Below are experts of layer 4 (counted from 0) of a mixture-of-experts language model. Rows are named router (the router's row for the expert), up (a neuron's input weights, with its number) and show model dimensions 0-127. Each number is 200 + 30 x the weight over its row's rms, rounded and kept within 0 to 999.
Before each expert's rows: a language model's description of what the expert responds to. This comes from a sample of Wikipedia text that the model never trained on.

# expert 7
What it handles: Thousands separators and decimal points inside numbers such as 55,000 or 4.74, plus clause commas and function words like which, that, he.
router,166,183,279,206,160,207,249,168,216,248,233,221,157,198,204,200,194,245,221,193,236,217,233,182,146,222,267,232,194,227,249,183,169,158,216,173,215,212,198,240,166,255,186,135,193,256,212,172,186,190,166,210,229,226,191,203,222,185,251,213,223,203,226,183,181,248,212,237,214,224,176,184,233,210,183,131,232,165,188,237,188,181,213,214,210,176,156,177,218,153,161,207,165,233,208,200,208,251,211,198,196,206,144,218,234,189,146,185,241,194,184,177,218,191,217,228,183,177,249,213,206,257,242,237,199,182,174,179
up7,180,193,173,227,234,184,176,173,251,155,218,166,212,204,209,205,159,185,187,257,205,186,250,239,170,144,194,188,204,267,200,194,196,189,191,159,216,216,159,197,189,252,214,168,170,233,158,197,225,229,126,172,129,177,153,166,173,231,231,205,219,218,190,235,186,165,224,217,203,191,162,150,180,178,211,209,209,170,206,185,185,193,213,181,236,210,220,175,224,153,179,197,233,195,141,216,183,207,148,157,199,198,280,205,250,203,155,206,235,224,251,193,209,199,170,216,201,157,226,196,172,199,182,171,161,160,194,260
up8,210,150,205,150,161,199,180,175,186,176,213,224,212,212,233,172,203,227,178,222,185,140,151,191,184,203,213,232,185,210,205,253,185,160,190,164,227,186,224,193,219,203,217,265,162,196,208,187,214,209,187,150,178,204,197,168,238,192,269,216,218,228,284,207,249,227,190,165,192,192,213,210,173,202,239,196,178,192,215,207,210,187,232,155,149,196,170,223,256,218,159,223,179,216,171,233,177,202,175,212,154,182,168,259,117,241,153,155,156,188,196,226,244,228,216,181,213,175,213,157,128,170,200,188,204,203,221,198
up9,189,220,240,223,276,199,185,182,204,224,211,218,169,236,192,224,188,191,155,195,207,200,212,168,143,259,205,206,229,139,193,194,220,186,194,239,164,161,234,188,224,199,231,206,224,199,148,187,151,214,195,198,246,203,185,170,163,160,196,176,179,173,178,162,122,180,210,183,173,178,187,247,205,206,225,200,190,190,171,196,204,169,239,141,185,148,112,198,145,261,193,188,244,235,229,237,242,198,142,193,158,214,195,201,242,171,184,185,215,221,169,221,183,175,154,151,210,187,247,196,196,225,209,176,174,203,195,206
up10,186,192,136,153,152,237,145,220,201,206,188,176,209,153,131,182,222,228,204,223,225,206,196,229,185,249,219,216,200,246,197,221,205,203,213,166,195,213,249,203,212,194,198,210,228,171,154,216,153,186,177,201,185,213,172,196,222,197,214,185,174,218,278,231,245,169,152,207,222,267,228,224,163,160,200,199,166,171,229,203,197,192,167,187,155,171,184,222,214,169,238,218,212,204,147,225,221,146,169,125,133,211,213,216,136,263,221,157,212,176,212,195,197,152,214,240,204,210,175,170,198,207,225,186,200,226,186,178
up11,203,180,184,171,171,235,157,212,206,265,181,191,170,192,204,213,168,190,218,179,181,201,201,165,183,260,261,152,249,112,180,154,204,233,207,186,150,202,218,221,194,216,215,196,234,242,209,183,238,197,225,202,209,168,217,165,217,173,172,191,168,235,272,231,197,163,205,204,197,233,195,176,195,202,168,204,203,195,225,223,169,152,187,206,220,191,121,160,156,208,145,209,199,150,240,219,184,220,202,198,213,221,147,164,202,188,180,176,197,116,160,194,235,178,206,213,223,231,198,194,184,218,212,219,189,142,166,142
up12,204,160,168,153,219,109,181,226,200,200,224,245,160,167,201,250,191,276,193,154,252,230,233,190,191,191,141,249,184,195,186,212,232,190,195,203,227,218,208,185,193,192,165,190,186,218,213,153,240,229,227,202,172,191,191,235,199,191,175,234,174,170,223,224,187,227,266,243,195,245,131,168,209,207,224,186,216,220,183,178,218,202,182,176,172,174,210,196,202,137,189,206,175,240,196,177,208,231,166,221,146,162,184,211,247,195,192,186,197,216,156,201,189,190,211,219,214,198,207,121,201,130,195,219,257,183,173,169
up13,213,156,225,190,192,204,200,227,181,217,199,197,243,270,173,230,197,204,201,234,203,228,158,240,224,149,164,222,273,228,233,206,223,190,157,186,206,177,210,214,206,257,153,189,255,204,222,158,188,147,161,161,190,198,203,217,169,171,238,225,179,182,202,172,229,224,163,215,220,187,175,240,211,240,176,134,224,191,178,232,197,192,194,139,201,226,209,170,217,172,207,210,259,186,254,215,265,190,253,171,187,192,214,208,260,241,141,250,186,186,250,191,174,213,227,217,166,160,226,236,204,210,176,210,215,202,192,192
up14,224,135,194,259,242,214,139,224,238,247,208,210,222,177,274,198,150,204,199,193,213,168,134,144,194,197,113,182,255,226,278,144,232,198,202,234,180,174,200,177,210,219,220,173,208,194,152,208,229,214,183,187,199,178,171,223,173,189,212,226,219,248,190,214,194,201,215,173,185,156,170,235,158,194,170,204,210,175,227,188,162,243,180,141,187,158,205,175,201,201,151,181,196,164,159,196,203,212,243,157,218,175,178,220,193,217,247,172,193,212,184,167,186,225,208,183,181,192,210,183,225,214,194,164,161,167,207,204
up15,226,194,226,175,195,237,189,195,216,198,202,221,258,236,237,236,213,227,175,220,226,191,174,185,225,201,217,163,204,139,200,161,165,194,220,220,192,231,240,190,157,153,139,176,167,200,203,195,204,189,187,132,235,245,207,244,237,212,232,215,240,214,239,178,217,205,233,153,248,192,212,240,173,237,156,229,174,240,254,232,187,171,181,211,183,170,150,261,218,191,249,224,217,141,186,201,224,180,204,193,166,221,204,158,163,237,212,187,282,212,169,189,233,232,231,220,187,139,205,229,191,189,179,228,214,173,220,204
up16,184,176,214,213,222,149,210,177,224,192,171,203,197,185,198,191,193,232,186,213,249,229,209,197,212,239,202,222,212,199,220,225,229,172,182,205,269,118,160,206,174,217,205,186,246,216,176,165,223,202,204,164,177,190,135,211,212,155,232,221,230,212,156,181,225,233,197,185,161,175,198,272,209,210,210,186,233,216,192,239,157,167,213,178,184,159,124,173,246,258,231,207,182,171,199,188,214,170,185,155,173,190,162,246,212,190,168,271,179,215,171,206,195,181,278,208,157,221,219,189,211,246,205,217,241,211,248,158
up17,205,189,227,196,238,178,170,158,163,230,197,188,166,248,194,296,164,139,175,166,226,221,239,247,188,215,208,181,195,250,239,217,206,212,186,190,219,197,215,157,150,165,205,189,258,215,177,217,162,212,230,182,232,201,136,167,234,209,145,244,240,181,203,152,177,195,164,209,233,208,192,198,194,203,155,181,210,239,213,192,230,176,176,200,214,188,232,214,209,216,231,232,209,200,265,221,191,190,168,213,170,203,228,211,247,221,273,224,153,200,201,145,149,206,226,252,202,216,216,235,194,188,196,165,220,239,229,191
up18,179,236,181,190,212,170,147,176,155,156,170,167,196,213,206,211,197,227,195,209,220,205,225,171,188,227,183,216,221,197,179,165,181,192,176,202,173,198,194,167,145,233,166,140,212,243,145,228,209,238,191,177,189,241,171,155,169,198,188,181,229,250,221,182,131,193,228,209,233,145,123,131,249,207,189,181,231,152,173,218,167,197,165,260,204,181,245,232,252,187,180,198,185,217,165,199,209,232,191,205,157,200,179,198,208,208,200,210,168,183,142,191,221,252,218,201,194,206,216,228,122,220,224,186,160,157,216,206
up19,262,163,204,194,161,218,191,209,179,117,176,156,228,164,190,205,190,264,188,270,214,226,176,206,203,231,221,209,208,243,224,243,248,139,229,204,159,248,216,201,204,223,164,229,179,189,164,208,215,194,233,203,189,226,217,217,163,197,262,211,153,205,180,169,196,188,164,163,220,186,170,212,174,181,176,181,221,177,196,190,195,216,158,233,221,216,213,232,208,174,226,217,208,225,174,278,196,227,177,179,218,246,199,158,172,258,163,180,175,177,192,212,223,244,205,190,174,262,211,209,191,250,207,149,211,211,241,151
up20,193,173,240,202,214,187,215,210,181,186,226,172,188,225,238,171,234,234,190,167,175,217,189,167,184,138,188,261,281,200,185,184,217,214,198,175,196,199,150,202,212,198,146,179,166,192,169,173,193,221,176,206,205,156,223,189,197,214,244,212,267,221,181,238,213,157,205,202,215,244,167,212,261,193,206,153,219,175,255,166,169,228,212,182,234,264,211,165,189,180,188,217,175,207,159,188,173,161,192,220,212,257,225,174,217,213,149,199,218,216,224,220,143,183,136,193,199,195,242,240,152,173,239,177,151,214,211,138
up21,208,207,183,173,265,258,203,224,205,228,214,195,181,176,237,191,212,197,182,195,139,269,151,235,192,166,199,174,159,209,163,229,254,231,199,207,137,217,160,234,239,156,188,225,189,206,204,218,211,236,264,197,197,236,164,193,156,161,195,216,151,139,223,252,182,212,180,193,218,175,181,158,209,197,256,204,216,226,193,187,226,176,203,193,183,171,198,176,119,213,185,145,206,211,207,195,205,211,215,189,180,175,158,195,275,210,145,172,218,195,231,143,193,195,198,235,237,230,200,170,234,215,192,229,189,177,174,206
up22,153,205,226,222,147,217,120,191,207,216,243,171,203,197,242,177,227,248,156,172,202,190,272,149,160,171,214,249,195,159,218,171,133,163,188,209,210,185,203,182,210,217,235,226,210,179,206,180,206,214,204,211,208,230,199,180,192,221,242,223,195,241,209,209,177,179,182,180,210,207,191,174,159,179,248,205,181,209,224,233,155,187,144,241,230,231,221,195,180,190,164,205,186,192,186,200,149,190,252,161,160,177,234,203,223,215,119,238,212,168,193,262,184,216,211,197,238,212,200,212,157,154,265,254,187,196,180,198
up23,210,209,138,217,184,241,180,155,216,214,180,184,200,181,242,246,174,190,201,213,162,241,223,210,224,169,190,227,206,190,203,272,212,185,183,213,187,234,240,238,237,179,194,198,173,179,121,220,188,217,120,222,214,168,186,175,161,203,221,219,240,172,184,188,201,223,190,212,252,198,219,202,232,199,232,149,214,158,226,148,223,190,185,176,146,164,182,163,141,180,175,239,176,231,192,170,189,187,208,182,219,222,168,224,163,184,153,191,181,181,186,212,223,113,234,200,210,227,221,185,198,250,172,218,215,231,267,161
up24,181,198,166,176,192,193,186,161,230,153,232,218,168,144,190,242,148,228,175,172,126,239,211,183,207,281,215,176,169,186,263,197,199,243,226,206,189,180,193,161,175,175,189,217,210,227,195,191,164,222,183,202,165,200,180,229,156,188,200,168,208,172,176,181,231,245,142,191,231,177,198,231,222,148,222,186,217,175,212,196,198,214,229,181,128,248,192,205,205,201,179,224,179,158,230,185,213,160,244,234,226,184,255,198,198,223,180,170,219,252,220,208,126,203,172,196,226,229,266,199,137,186,194,193,169,209,204,224
up25,185,169,212,180,219,238,257,207,171,192,273,200,232,197,170,245,180,185,229,206,199,183,238,207,261,172,230,269,224,177,193,249,188,191,207,222,184,202,211,220,169,159,207,218,180,261,177,201,189,251,212,216,221,192,163,243,199,241,207,161,225,199,195,165,235,250,237,218,189,186,161,198,212,174,169,216,200,159,204,249,127,158,170,245,189,184,198,167,167,200,189,230,249,195,221,161,217,207,204,203,165,238,175,274,197,126,171,223,186,173,192,210,204,179,199,215,229,192,222,193,214,231,253,192,181,211,257,243
up26,228,186,205,224,189,196,187,198,198,212,175,166,203,166,161,224,205,189,158,201,203,177,215,171,242,215,79,217,201,198,197,152,224,153,158,208,138,155,210,205,153,199,194,213,205,204,250,193,215,194,207,198,204,198,179,184,166,238,271,252,232,218,241,213,212,201,160,218,165,164,182,147,162,182,238,186,191,213,161,243,205,174,255,176,188,199,168,231,189,229,231,259,176,195,208,185,219,155,208,265,175,250,212,224,206,196,199,256,241,238,189,164,184,230,217,177,171,209,166,210,229,209,187,196,254,179,176,221
up27,181,200,111,230,216,210,209,141,135,228,194,182,198,199,242,195,201,223,163,182,183,194,256,230,182,152,184,188,214,236,189,158,207,246,176,155,155,217,180,164,219,196,180,273,179,187,129,181,222,261,231,171,175,210,176,186,253,222,197,249,188,200,196,212,209,229,142,271,192,195,192,172,205,202,196,245,230,180,193,216,187,170,135,177,211,186,139,184,183,220,215,264,197,197,205,185,213,189,216,221,206,197,190,183,230,215,196,171,273,176,215,182,171,189,183,197,176,215,201,218,176,211,212,202,210,177,236,254
up28,217,219,168,178,224,137,206,228,156,165,164,144,202,230,183,244,224,219,193,217,189,236,205,144,179,229,212,205,206,216,157,158,253,222,201,201,218,191,203,225,181,190,209,183,209,155,270,220,170,211,225,193,196,204,155,187,218,170,184,263,193,177,246,163,174,191,201,268,215,182,226,177,152,163,209,196,192,193,210,168,264,191,134,224,193,242,197,225,171,236,208,234,205,257,229,206,177,184,241,220,196,205,232,142,256,242,171,183,198,203,178,196,213,236,159,208,201,246,201,200,218,216,158,230,249,177,144,200
up29,213,178,192,168,242,208,203,207,196,192,233,172,230,186,231,236,188,179,219,140,178,138,163,255,251,205,207,158,206,230,206,216,241,174,187,185,159,156,243,171,154,216,246,205,224,193,233,225,205,200,255,212,204,252,191,174,187,185,234,198,197,172,190,201,220,174,237,276,168,244,158,171,207,267,196,209,179,239,259,209,223,182,195,150,144,224,225,167,190,194,195,200,186,155,213,179,145,211,150,179,231,201,200,253,207,164,166,207,203,167,193,186,269,198,199,203,204,163,199,154,201,214,211,197,155,176,167,207
up30,193,222,210,228,244,178,261,202,275,168,179,204,201,227,224,197,174,223,175,135,187,148,171,205,157,211,181,203,188,189,209,201,229,257,197,210,233,166,213,205,200,193,167,190,172,142,174,157,199,247,199,156,169,206,193,193,214,195,204,224,249,221,193,236,258,226,195,207,142,236,241,189,176,179,175,205,193,214,210,186,220,164,181,182,197,198,184,223,219,167,216,169,186,199,182,197,230,243,249,196,200,213,156,283,162,207,139,167,172,249,150,220,176,196,203,210,186,162,216,189,226,211,155,207,138,257,209,257
up31,182,197,234,294,131,217,216,162,188,203,253,175,219,206,196,201,187,152,190,190,204,209,252,235,170,212,194,179,243,191,197,194,220,240,221,207,218,193,216,237,228,228,221,229,175,222,235,208,151,185,202,180,179,267,180,175,178,248,211,268,225,196,184,214,215,216,251,234,218,158,205,207,234,186,217,233,200,164,241,212,214,192,162,143,250,200,213,201,152,194,203,233,160,281,211,157,216,162,181,213,212,189,229,186,241,217,148,214,242,172,198,247,194,206,166,243,223,195,187,234,153,212,165,212,207,183,176,200
up32,203,169,197,208,183,138,166,175,202,204,214,209,221,180,228,227,175,220,184,177,162,244,231,138,202,155,202,212,190,209,192,212,211,227,202,192,216,173,141,217,178,199,105,196,189,205,191,207,192,186,258,189,168,204,265,182,207,207,221,189,126,233,191,213,170,184,246,168,176,208,227,182,220,183,225,189,251,269,216,183,192,234,214,154,195,247,180,227,184,212,139,176,203,187,165,174,255,167,126,213,187,248,193,235,143,230,173,161,189,215,232,176,196,175,172,221,191,205,216,232,223,192,201,215,242,173,168,155
up33,190,176,223,265,155,183,239,198,199,187,193,144,194,171,153,221,195,172,220,172,189,254,224,223,158,189,185,223,189,193,213,202,228,226,182,177,235,246,189,173,191,161,156,206,163,211,233,210,190,192,242,169,209,193,174,223,198,193,200,195,188,160,201,216,177,172,124,223,180,204,195,207,214,174,226,239,255,260,208,199,259,189,156,127,179,221,185,251,172,184,217,202,242,222,220,223,292,222,250,218,203,162,168,279,191,214,241,193,212,218,238,194,175,207,185,235,187,184,209,233,237,226,238,176,236,184,197,204
up34,200,191,207,196,172,195,173,150,170,212,201,139,210,232,134,226,161,265,226,183,258,188,156,196,184,233,206,232,226,195,254,185,205,202,188,204,215,208,185,189,149,219,141,221,165,134,155,210,265,217,233,186,193,261,201,190,262,208,211,212,176,212,261,155,179,160,172,254,199,190,185,231,260,201,182,207,210,182,204,209,214,191,207,212,185,247,153,190,206,222,234,189,165,180,192,179,261,231,226,193,205,117,209,205,189,180,217,233,231,202,193,208,204,175,204,207,197,205,250,213,187,264,220,204,204,180,167,184
up35,192,182,152,240,170,189,144,195,239,192,223,202,173,211,177,205,210,165,221,215,191,256,192,179,167,224,209,193,224,188,198,217,158,203,281,158,253,199,169,256,175,253,188,184,203,225,197,187,227,166,188,239,165,200,182,218,223,220,110,187,187,174,220,227,179,188,183,231,204,186,238,183,205,239,221,192,182,161,273,193,131,196,207,192,222,181,210,149,203,192,210,187,244,159,201,217,230,199,149,155,211,191,157,195,199,179,179,163,197,235,175,226,205,224,197,271,165,160,191,207,149,241,228,221,238,156,185,224
up36,231,206,194,196,180,232,236,184,230,248,162,161,212,197,185,210,169,178,192,217,185,213,234,180,209,193,244,213,214,197,192,225,263,200,209,206,247,171,165,218,236,172,194,224,237,178,181,243,201,215,167,250,263,226,152,270,170,260,202,205,176,166,193,149,175,211,134,186,247,207,169,211,206,186,213,212,251,192,127,206,217,224,195,169,171,212,180,179,121,189,175,214,230,209,193,187,190,169,244,181,225,185,179,193,173,178,181,253,217,192,203,178,214,265,253,222,200,179,157,219,203,244,237,198,249,151,203,203
up37,198,199,161,178,278,233,209,187,163,231,203,203,215,172,183,163,216,229,183,231,207,248,239,201,178,235,273,226,249,169,244,221,197,179,217,240,225,208,247,243,183,195,224,157,194,172,201,195,164,213,229,202,205,202,185,216,226,188,192,248,191,248,212,246,211,200,184,236,207,216,211,198,207,183,150,196,238,159,240,146,163,150,229,236,206,144,243,201,191,187,202,160,195,200,174,210,170,222,184,176,176,174,159,209,177,225,177,230,207,242,217,115,186,206,156,179,190,200,238,240,160,232,239,235,258,172,220,216
up38,210,169,207,186,116,245,233,206,218,217,201,198,196,193,194,196,166,227,167,211,243,173,177,185,212,216,229,234,210,193,197,124,166,196,227,215,231,162,169,220,164,216,173,204,163,186,219,179,228,246,208,237,214,192,162,176,215,205,252,192,172,207,195,258,216,241,200,204,180,180,133,231,191,210,134,243,183,239,207,193,224,241,259,259,211,134,205,219,184,179,223,219,206,224,158,255,214,207,217,150,176,250,211,220,165,184,197,165,169,239,242,212,180,224,192,173,259,207,170,209,217,225,174,219,226,177,150,214
up39,171,229,226,179,177,180,243,247,173,173,202,261,211,208,265,197,229,206,214,177,214,182,155,198,153,196,217,174,195,174,181,173,191,182,205,176,269,217,154,158,220,252,194,224,211,201,208,178,171,191,188,166,214,243,172,185,269,160,197,202,177,170,233,220,211,217,183,215,194,212,177,211,209,160,172,194,153,307,141,249,173,191,206,204,198,247,179,203,226,173,204,228,239,228,190,207,188,249,184,166,166,198,182,221,217,185,165,187,250,195,202,205,248,171,170,269,193,167,273,188,197,229,197,199,196,174,193,223
up40,221,212,189,135,220,159,274,192,163,236,224,181,205,209,176,218,184,176,180,175,265,150,176,191,163,160,199,169,161,196,151,228,230,178,221,214,194,177,147,234,207,209,228,230,198,182,148,169,215,217,225,193,225,166,247,181,225,195,180,217,222,207,232,219,208,229,240,194,179,197,211,229,196,169,232,220,173,228,178,158,156,172,249,189,215,195,244,217,194,261,190,179,202,238,179,179,210,217,157,195,190,266,220,140,236,209,134,215,249,181,167,206,197,153,232,219,170,219,200,232,148,245,152,201,194,185,224,185
up41,147,157,186,172,217,233,229,232,221,204,222,176,193,209,246,201,173,201,179,228,222,171,177,220,182,131,163,197,202,262,160,212,234,185,266,196,149,221,182,283,227,215,167,177,189,210,166,210,255,222,155,186,195,209,182,157,193,216,254,186,199,198,185,164,171,200,180,188,195,221,166,208,189,197,186,206,162,196,177,194,206,154,185,253,238,155,179,246,162,232,212,183,186,157,118,210,219,230,189,165,169,188,182,167,222,199,189,154,163,206,201,173,177,260,193,187,205,204,168,166,152,244,215,206,210,204,196,260
up42,107,207,224,217,237,148,179,186,177,199,232,203,222,223,148,260,175,251,195,193,201,236,191,200,213,221,221,210,190,172,228,168,228,252,244,157,218,181,166,251,195,180,222,181,246,225,206,230,160,186,178,178,183,193,197,214,221,205,208,205,174,176,226,198,168,218,170,206,210,196,145,237,189,238,250,179,207,217,193,197,213,157,227,224,229,208,130,206,220,199,185,211,191,215,237,243,177,162,184,178,160,170,190,160,183,215,221,198,173,211,242,218,188,239,190,231,137,130,123,257,180,197,239,234,234,195,196,203
up43,209,117,189,201,189,215,180,163,163,254,168,175,194,261,191,227,244,244,180,180,197,185,196,257,218,194,201,217,146,211,194,190,215,182,161,218,146,216,151,200,232,203,159,193,168,175,168,181,175,230,268,203,207,189,228,169,259,170,206,182,167,192,212,236,179,213,160,193,213,210,197,234,237,204,245,221,224,212,172,205,154,219,222,264,180,195,213,202,187,194,199,224,209,162,221,232,251,214,189,229,163,204,258,270,221,208,171,159,164,210,202,221,199,163,183,161,179,193,221,200,239,202,255,197,197,268,220,160
up44,221,222,209,222,255,205,174,223,231,183,193,172,189,216,177,230,248,186,151,173,231,164,178,170,178,185,191,208,167,221,185,262,194,144,182,182,206,185,212,223,220,142,235,230,216,186,182,217,242,232,221,195,199,242,147,191,211,211,231,162,219,230,159,174,216,236,200,231,215,269,198,186,233,182,259,217,194,213,234,159,261,231,258,211,195,217,249,180,210,172,225,209,190,182,199,170,187,246,181,142,201,251,163,150,209,211,203,232,172,214,226,181,240,162,152,191,198,166,182,215,156,217,232,257,203,154,181,157
up45,217,198,217,205,191,146,193,212,207,216,227,235,249,150,211,236,256,198,175,180,204,187,178,176,246,148,239,215,148,153,242,182,195,222,232,187,225,158,241,241,247,185,194,247,204,188,219,216,221,221,227,226,188,217,184,230,241,184,157,174,210,215,196,264,185,143,207,212,267,188,134,236,193,193,222,191,168,162,227,204,261,170,178,187,167,202,193,195,197,222,268,207,205,171,221,233,189,188,200,148,182,169,209,180,181,215,212,234,215,201,231,179,188,198,222,181,207,177,205,175,214,189,224,168,152,108,148,204
up46,179,209,164,284,228,172,238,186,218,177,202,215,177,197,228,249,190,253,182,191,201,235,253,224,235,207,223,203,137,146,207,185,198,221,217,193,223,192,204,208,187,179,213,232,189,205,229,202,129,170,183,187,237,195,253,146,207,168,176,173,132,179,143,208,163,208,178,235,213,160,176,173,181,219,228,188,192,260,202,187,223,190,233,181,181,159,262,199,184,187,186,187,212,200,216,259,226,208,176,189,242,206,198,225,216,243,206,206,186,206,141,163,237,262,194,225,176,192,186,144,137,201,204,196,165,224,184,242
up47,219,183,231,174,185,170,229,185,195,182,206,211,135,191,214,242,215,224,196,169,220,203,200,157,208,222,237,208,210,166,199,172,167,155,218,167,169,181,212,192,149,175,228,129,237,191,222,184,184,239,223,201,186,207,214,212,274,209,239,191,158,184,162,186,206,193,189,179,288,193,175,283,181,229,211,226,201,227,223,199,211,214,182,159,218,210,166,176,200,192,161,230,193,197,230,211,233,219,282,253,233,164,161,169,210,172,183,257,249,183,201,185,216,161,204,185,209,180,234,156,176,185,160,252,243,180,214,238
up48,146,193,172,197,198,228,227,205,272,220,202,230,181,154,218,214,210,178,191,186,193,169,191,150,136,173,159,233,162,131,223,150,246,166,226,175,230,156,213,228,190,197,184,219,218,223,228,171,178,235,136,137,201,257,198,203,231,214,233,200,250,197,200,227,242,255,204,193,210,247,211,225,213,177,232,206,147,214,192,199,204,229,173,199,194,179,220,192,221,203,231,209,214,160,208,251,240,213,182,209,198,200,165,257,240,187,184,180,170,151,164,195,154,175,196,171,186,203,220,137,174,179,245,214,203,251,198,198
up49,240,225,219,199,189,181,243,155,219,218,193,178,224,167,222,210,172,204,204,156,242,203,175,191,189,233,195,200,150,204,234,182,220,201,214,169,166,215,188,259,169,220,179,201,143,209,202,221,199,174,234,169,205,207,172,188,155,225,225,218,166,189,204,158,147,228,218,216,192,210,204,167,159,194,172,158,190,249,214,173,212,240,139,271,179,259,168,175,237,233,173,235,213,170,182,175,222,202,223,219,158,198,142,203,171,152,199,204,249,227,172,185,178,178,259,202,231,199,201,224,130,188,167,239,187,180,231,284
up50,237,157,180,194,151,239,211,194,187,161,210,188,213,189,187,204,207,172,169,182,201,169,216,238,179,211,210,189,236,238,206,140,181,137,160,217,216,211,187,266,211,242,189,193,207,199,219,249,148,189,218,280,175,239,199,183,204,163,234,203,204,197,202,186,173,222,196,214,242,167,211,249,178,144,224,167,217,220,216,203,211,245,144,171,228,182,178,161,178,198,202,147,211,238,207,185,237,143,181,183,186,182,118,254,244,170,230,143,203,174,232,196,212,237,240,178,200,161,226,206,232,226,181,226,213,191,210,241
up51,176,183,272,236,190,229,220,202,191,205,156,114,225,214,190,239,186,192,205,249,249,216,227,187,222,168,229,201,193,157,222,208,229,190,162,208,237,244,209,214,167,180,178,214,227,201,180,186,251,211,176,198,185,185,194,138,223,206,198,208,207,140,206,201,212,182,177,234,191,158,247,169,225,250,214,258,207,179,199,184,175,172,198,162,206,184,192,185,204,98,252,185,181,235,219,161,131,175,204,189,206,183,241,213,163,148,222,202,235,164,183,140,220,222,221,171,205,158,198,231,187,190,175,194,245,209,191,175
up52,197,179,181,149,186,214,180,212,178,214,173,195,237,150,193,215,174,164,157,192,219,199,175,201,227,202,211,162,239,240,174,192,173,154,138,214,215,228,221,250,143,134,187,227,265,181,165,156,211,211,166,208,227,257,177,220,182,203,240,201,221,151,172,252,162,202,176,253,223,189,238,205,213,173,242,187,201,111,186,168,188,177,226,227,218,184,226,211,128,175,211,174,210,210,183,190,178,255,204,220,218,224,169,203,193,225,229,257,185,215,189,207,196,188,190,175,231,184,201,213,225,209,241,208,155,264,196,232
up53,204,176,209,221,221,199,253,147,179,180,226,153,174,230,195,222,252,199,172,169,225,195,206,169,162,182,208,220,198,243,172,176,186,257,218,205,198,191,214,180,239,167,208,163,232,249,172,216,218,138,219,157,168,195,183,170,258,184,166,234,212,243,180,152,154,213,182,194,178,184,205,226,177,192,203,211,232,165,208,214,215,227,190,235,183,219,205,183,209,195,197,233,215,196,145,188,233,176,175,199,245,170,164,220,237,209,191,243,285,207,220,165,172,161,260,229,225,204,206,164,200,205,215,200,191,280,243,284
up54,210,157,213,252,162,220,224,245,191,192,195,169,164,199,189,193,216,230,232,181,230,184,192,157,142,215,196,192,204,204,240,220,189,184,200,178,207,164,191,177,158,262,175,239,192,165,170,232,97,198,285,207,260,224,217,167,147,189,190,203,225,198,152,246,217,204,232,225,195,223,206,194,185,151,204,211,229,205,215,185,236,163,138,174,178,226,207,172,220,226,216,261,202,246,161,219,227,194,225,234,164,187,220,207,158,226,188,165,209,179,205,192,181,176,166,221,196,227,198,179,205,172,243,179,193,189,190,126
up55,196,258,185,190,197,187,146,145,257,172,182,203,158,251,186,211,185,182,219,204,221,202,238,220,150,219,212,214,178,245,147,236,192,205,246,213,211,200,231,135,143,191,209,202,200,218,200,210,173,164,189,149,214,159,137,202,206,218,234,269,165,176,222,220,187,198,189,286,269,190,192,228,184,188,224,224,215,169,218,262,208,181,192,201,194,206,133,249,150,196,208,203,189,254,235,185,233,209,212,178,207,184,196,223,167,254,192,203,196,248,188,205,249,211,184,184,239,190,199,154,175,221,209,214,201,189,207,206
up56,276,204,182,243,183,146,184,173,240,164,194,261,156,216,203,202,220,183,198,230,230,186,195,215,181,206,233,168,183,243,167,237,189,213,103,155,221,145,225,230,195,187,199,212,181,210,203,236,208,140,203,259,207,252,216,165,245,130,197,217,234,166,189,161,213,217,186,229,195,229,199,177,208,181,200,199,170,194,235,229,231,222,178,183,193,193,223,208,217,227,249,181,186,186,218,180,157,188,193,229,158,175,191,202,185,206,155,246,136,161,233,207,176,189,176,190,141,169,217,234,211,176,222,199,215,176,248,224
up57,224,239,217,135,183,190,272,162,166,213,216,235,192,217,199,239,160,180,232,206,236,186,214,192,189,232,205,164,247,165,248,226,223,160,230,198,199,202,171,219,235,222,224,212,234,240,207,224,186,209,114,230,240,180,192,225,238,261,228,217,172,183,236,207,184,179,215,161,169,162,178,208,172,174,156,196,186,227,195,177,203,179,197,193,208,208,189,158,224,181,192,182,237,185,219,185,210,185,225,195,167,220,207,101,222,188,166,198,212,245,209,194,191,247,220,215,186,206,164,213,237,270,131,174,225,145,206,225
up58,170,177,167,213,237,221,184,224,155,223,244,182,206,177,211,170,200,175,213,215,188,162,188,257,190,175,168,175,202,210,200,211,131,224,221,151,152,192,193,225,262,183,224,202,209,202,186,195,193,190,199,266,174,209,145,207,210,124,209,212,230,176,167,239,169,233,195,176,167,188,178,193,216,170,213,213,188,207,176,183,243,210,237,251,182,184,229,192,152,231,193,225,207,242,211,209,191,150,212,202,215,163,232,187,178,248,118,190,247,238,231,250,257,218,132,266,210,216,184,176,202,204,210,188,217,215,217,252
up59,252,170,206,250,152,233,149,216,188,153,184,189,182,198,237,176,218,242,244,179,166,231,199,145,194,199,209,201,238,176,207,199,190,190,175,245,206,197,202,192,178,173,276,210,130,189,208,186,185,184,198,215,176,239,192,171,234,185,208,230,150,182,205,194,177,187,230,158,285,173,200,204,172,201,231,213,216,183,235,200,166,136,166,197,160,193,193,208,187,173,161,225,197,187,157,188,177,214,202,212,243,200,235,151,240,239,160,182,226,189,148,160,191,117,203,227,255,211,214,179,213,156,238,222,183,217,171,203
up60,188,183,212,184,181,162,155,170,221,232,188,200,213,179,251,264,187,189,211,241,270,168,192,217,181,199,203,180,197,219,291,177,188,221,216,277,199,179,204,235,201,169,160,201,220,187,201,222,231,161,266,197,209,187,226,139,197,212,160,193,255,162,206,199,168,248,259,199,234,197,204,230,227,155,193,205,202,167,183,167,188,241,163,277,222,197,180,205,233,227,246,208,203,211,209,211,166,214,152,243,233,207,245,192,213,220,209,178,210,216,247,222,221,145,151,219,195,163,215,221,211,223,169,201,198,218,204,222
up61,205,166,193,175,169,231,137,231,237,223,197,177,215,247,205,220,215,171,211,207,177,191,211,215,209,198,220,217,214,206,206,190,215,210,187,274,234,196,173,189,233,193,144,159,245,211,194,208,211,173,173,225,216,188,220,159,200,229,170,241,199,168,181,191,191,184,250,136,188,226,164,157,181,129,253,157,227,221,234,276,122,206,206,216,158,174,165,204,179,179,191,196,180,175,193,213,173,232,241,193,238,194,162,187,228,252,156,196,211,144,213,277,206,173,209,150,191,141,196,212,200,194,215,176,223,184,221,205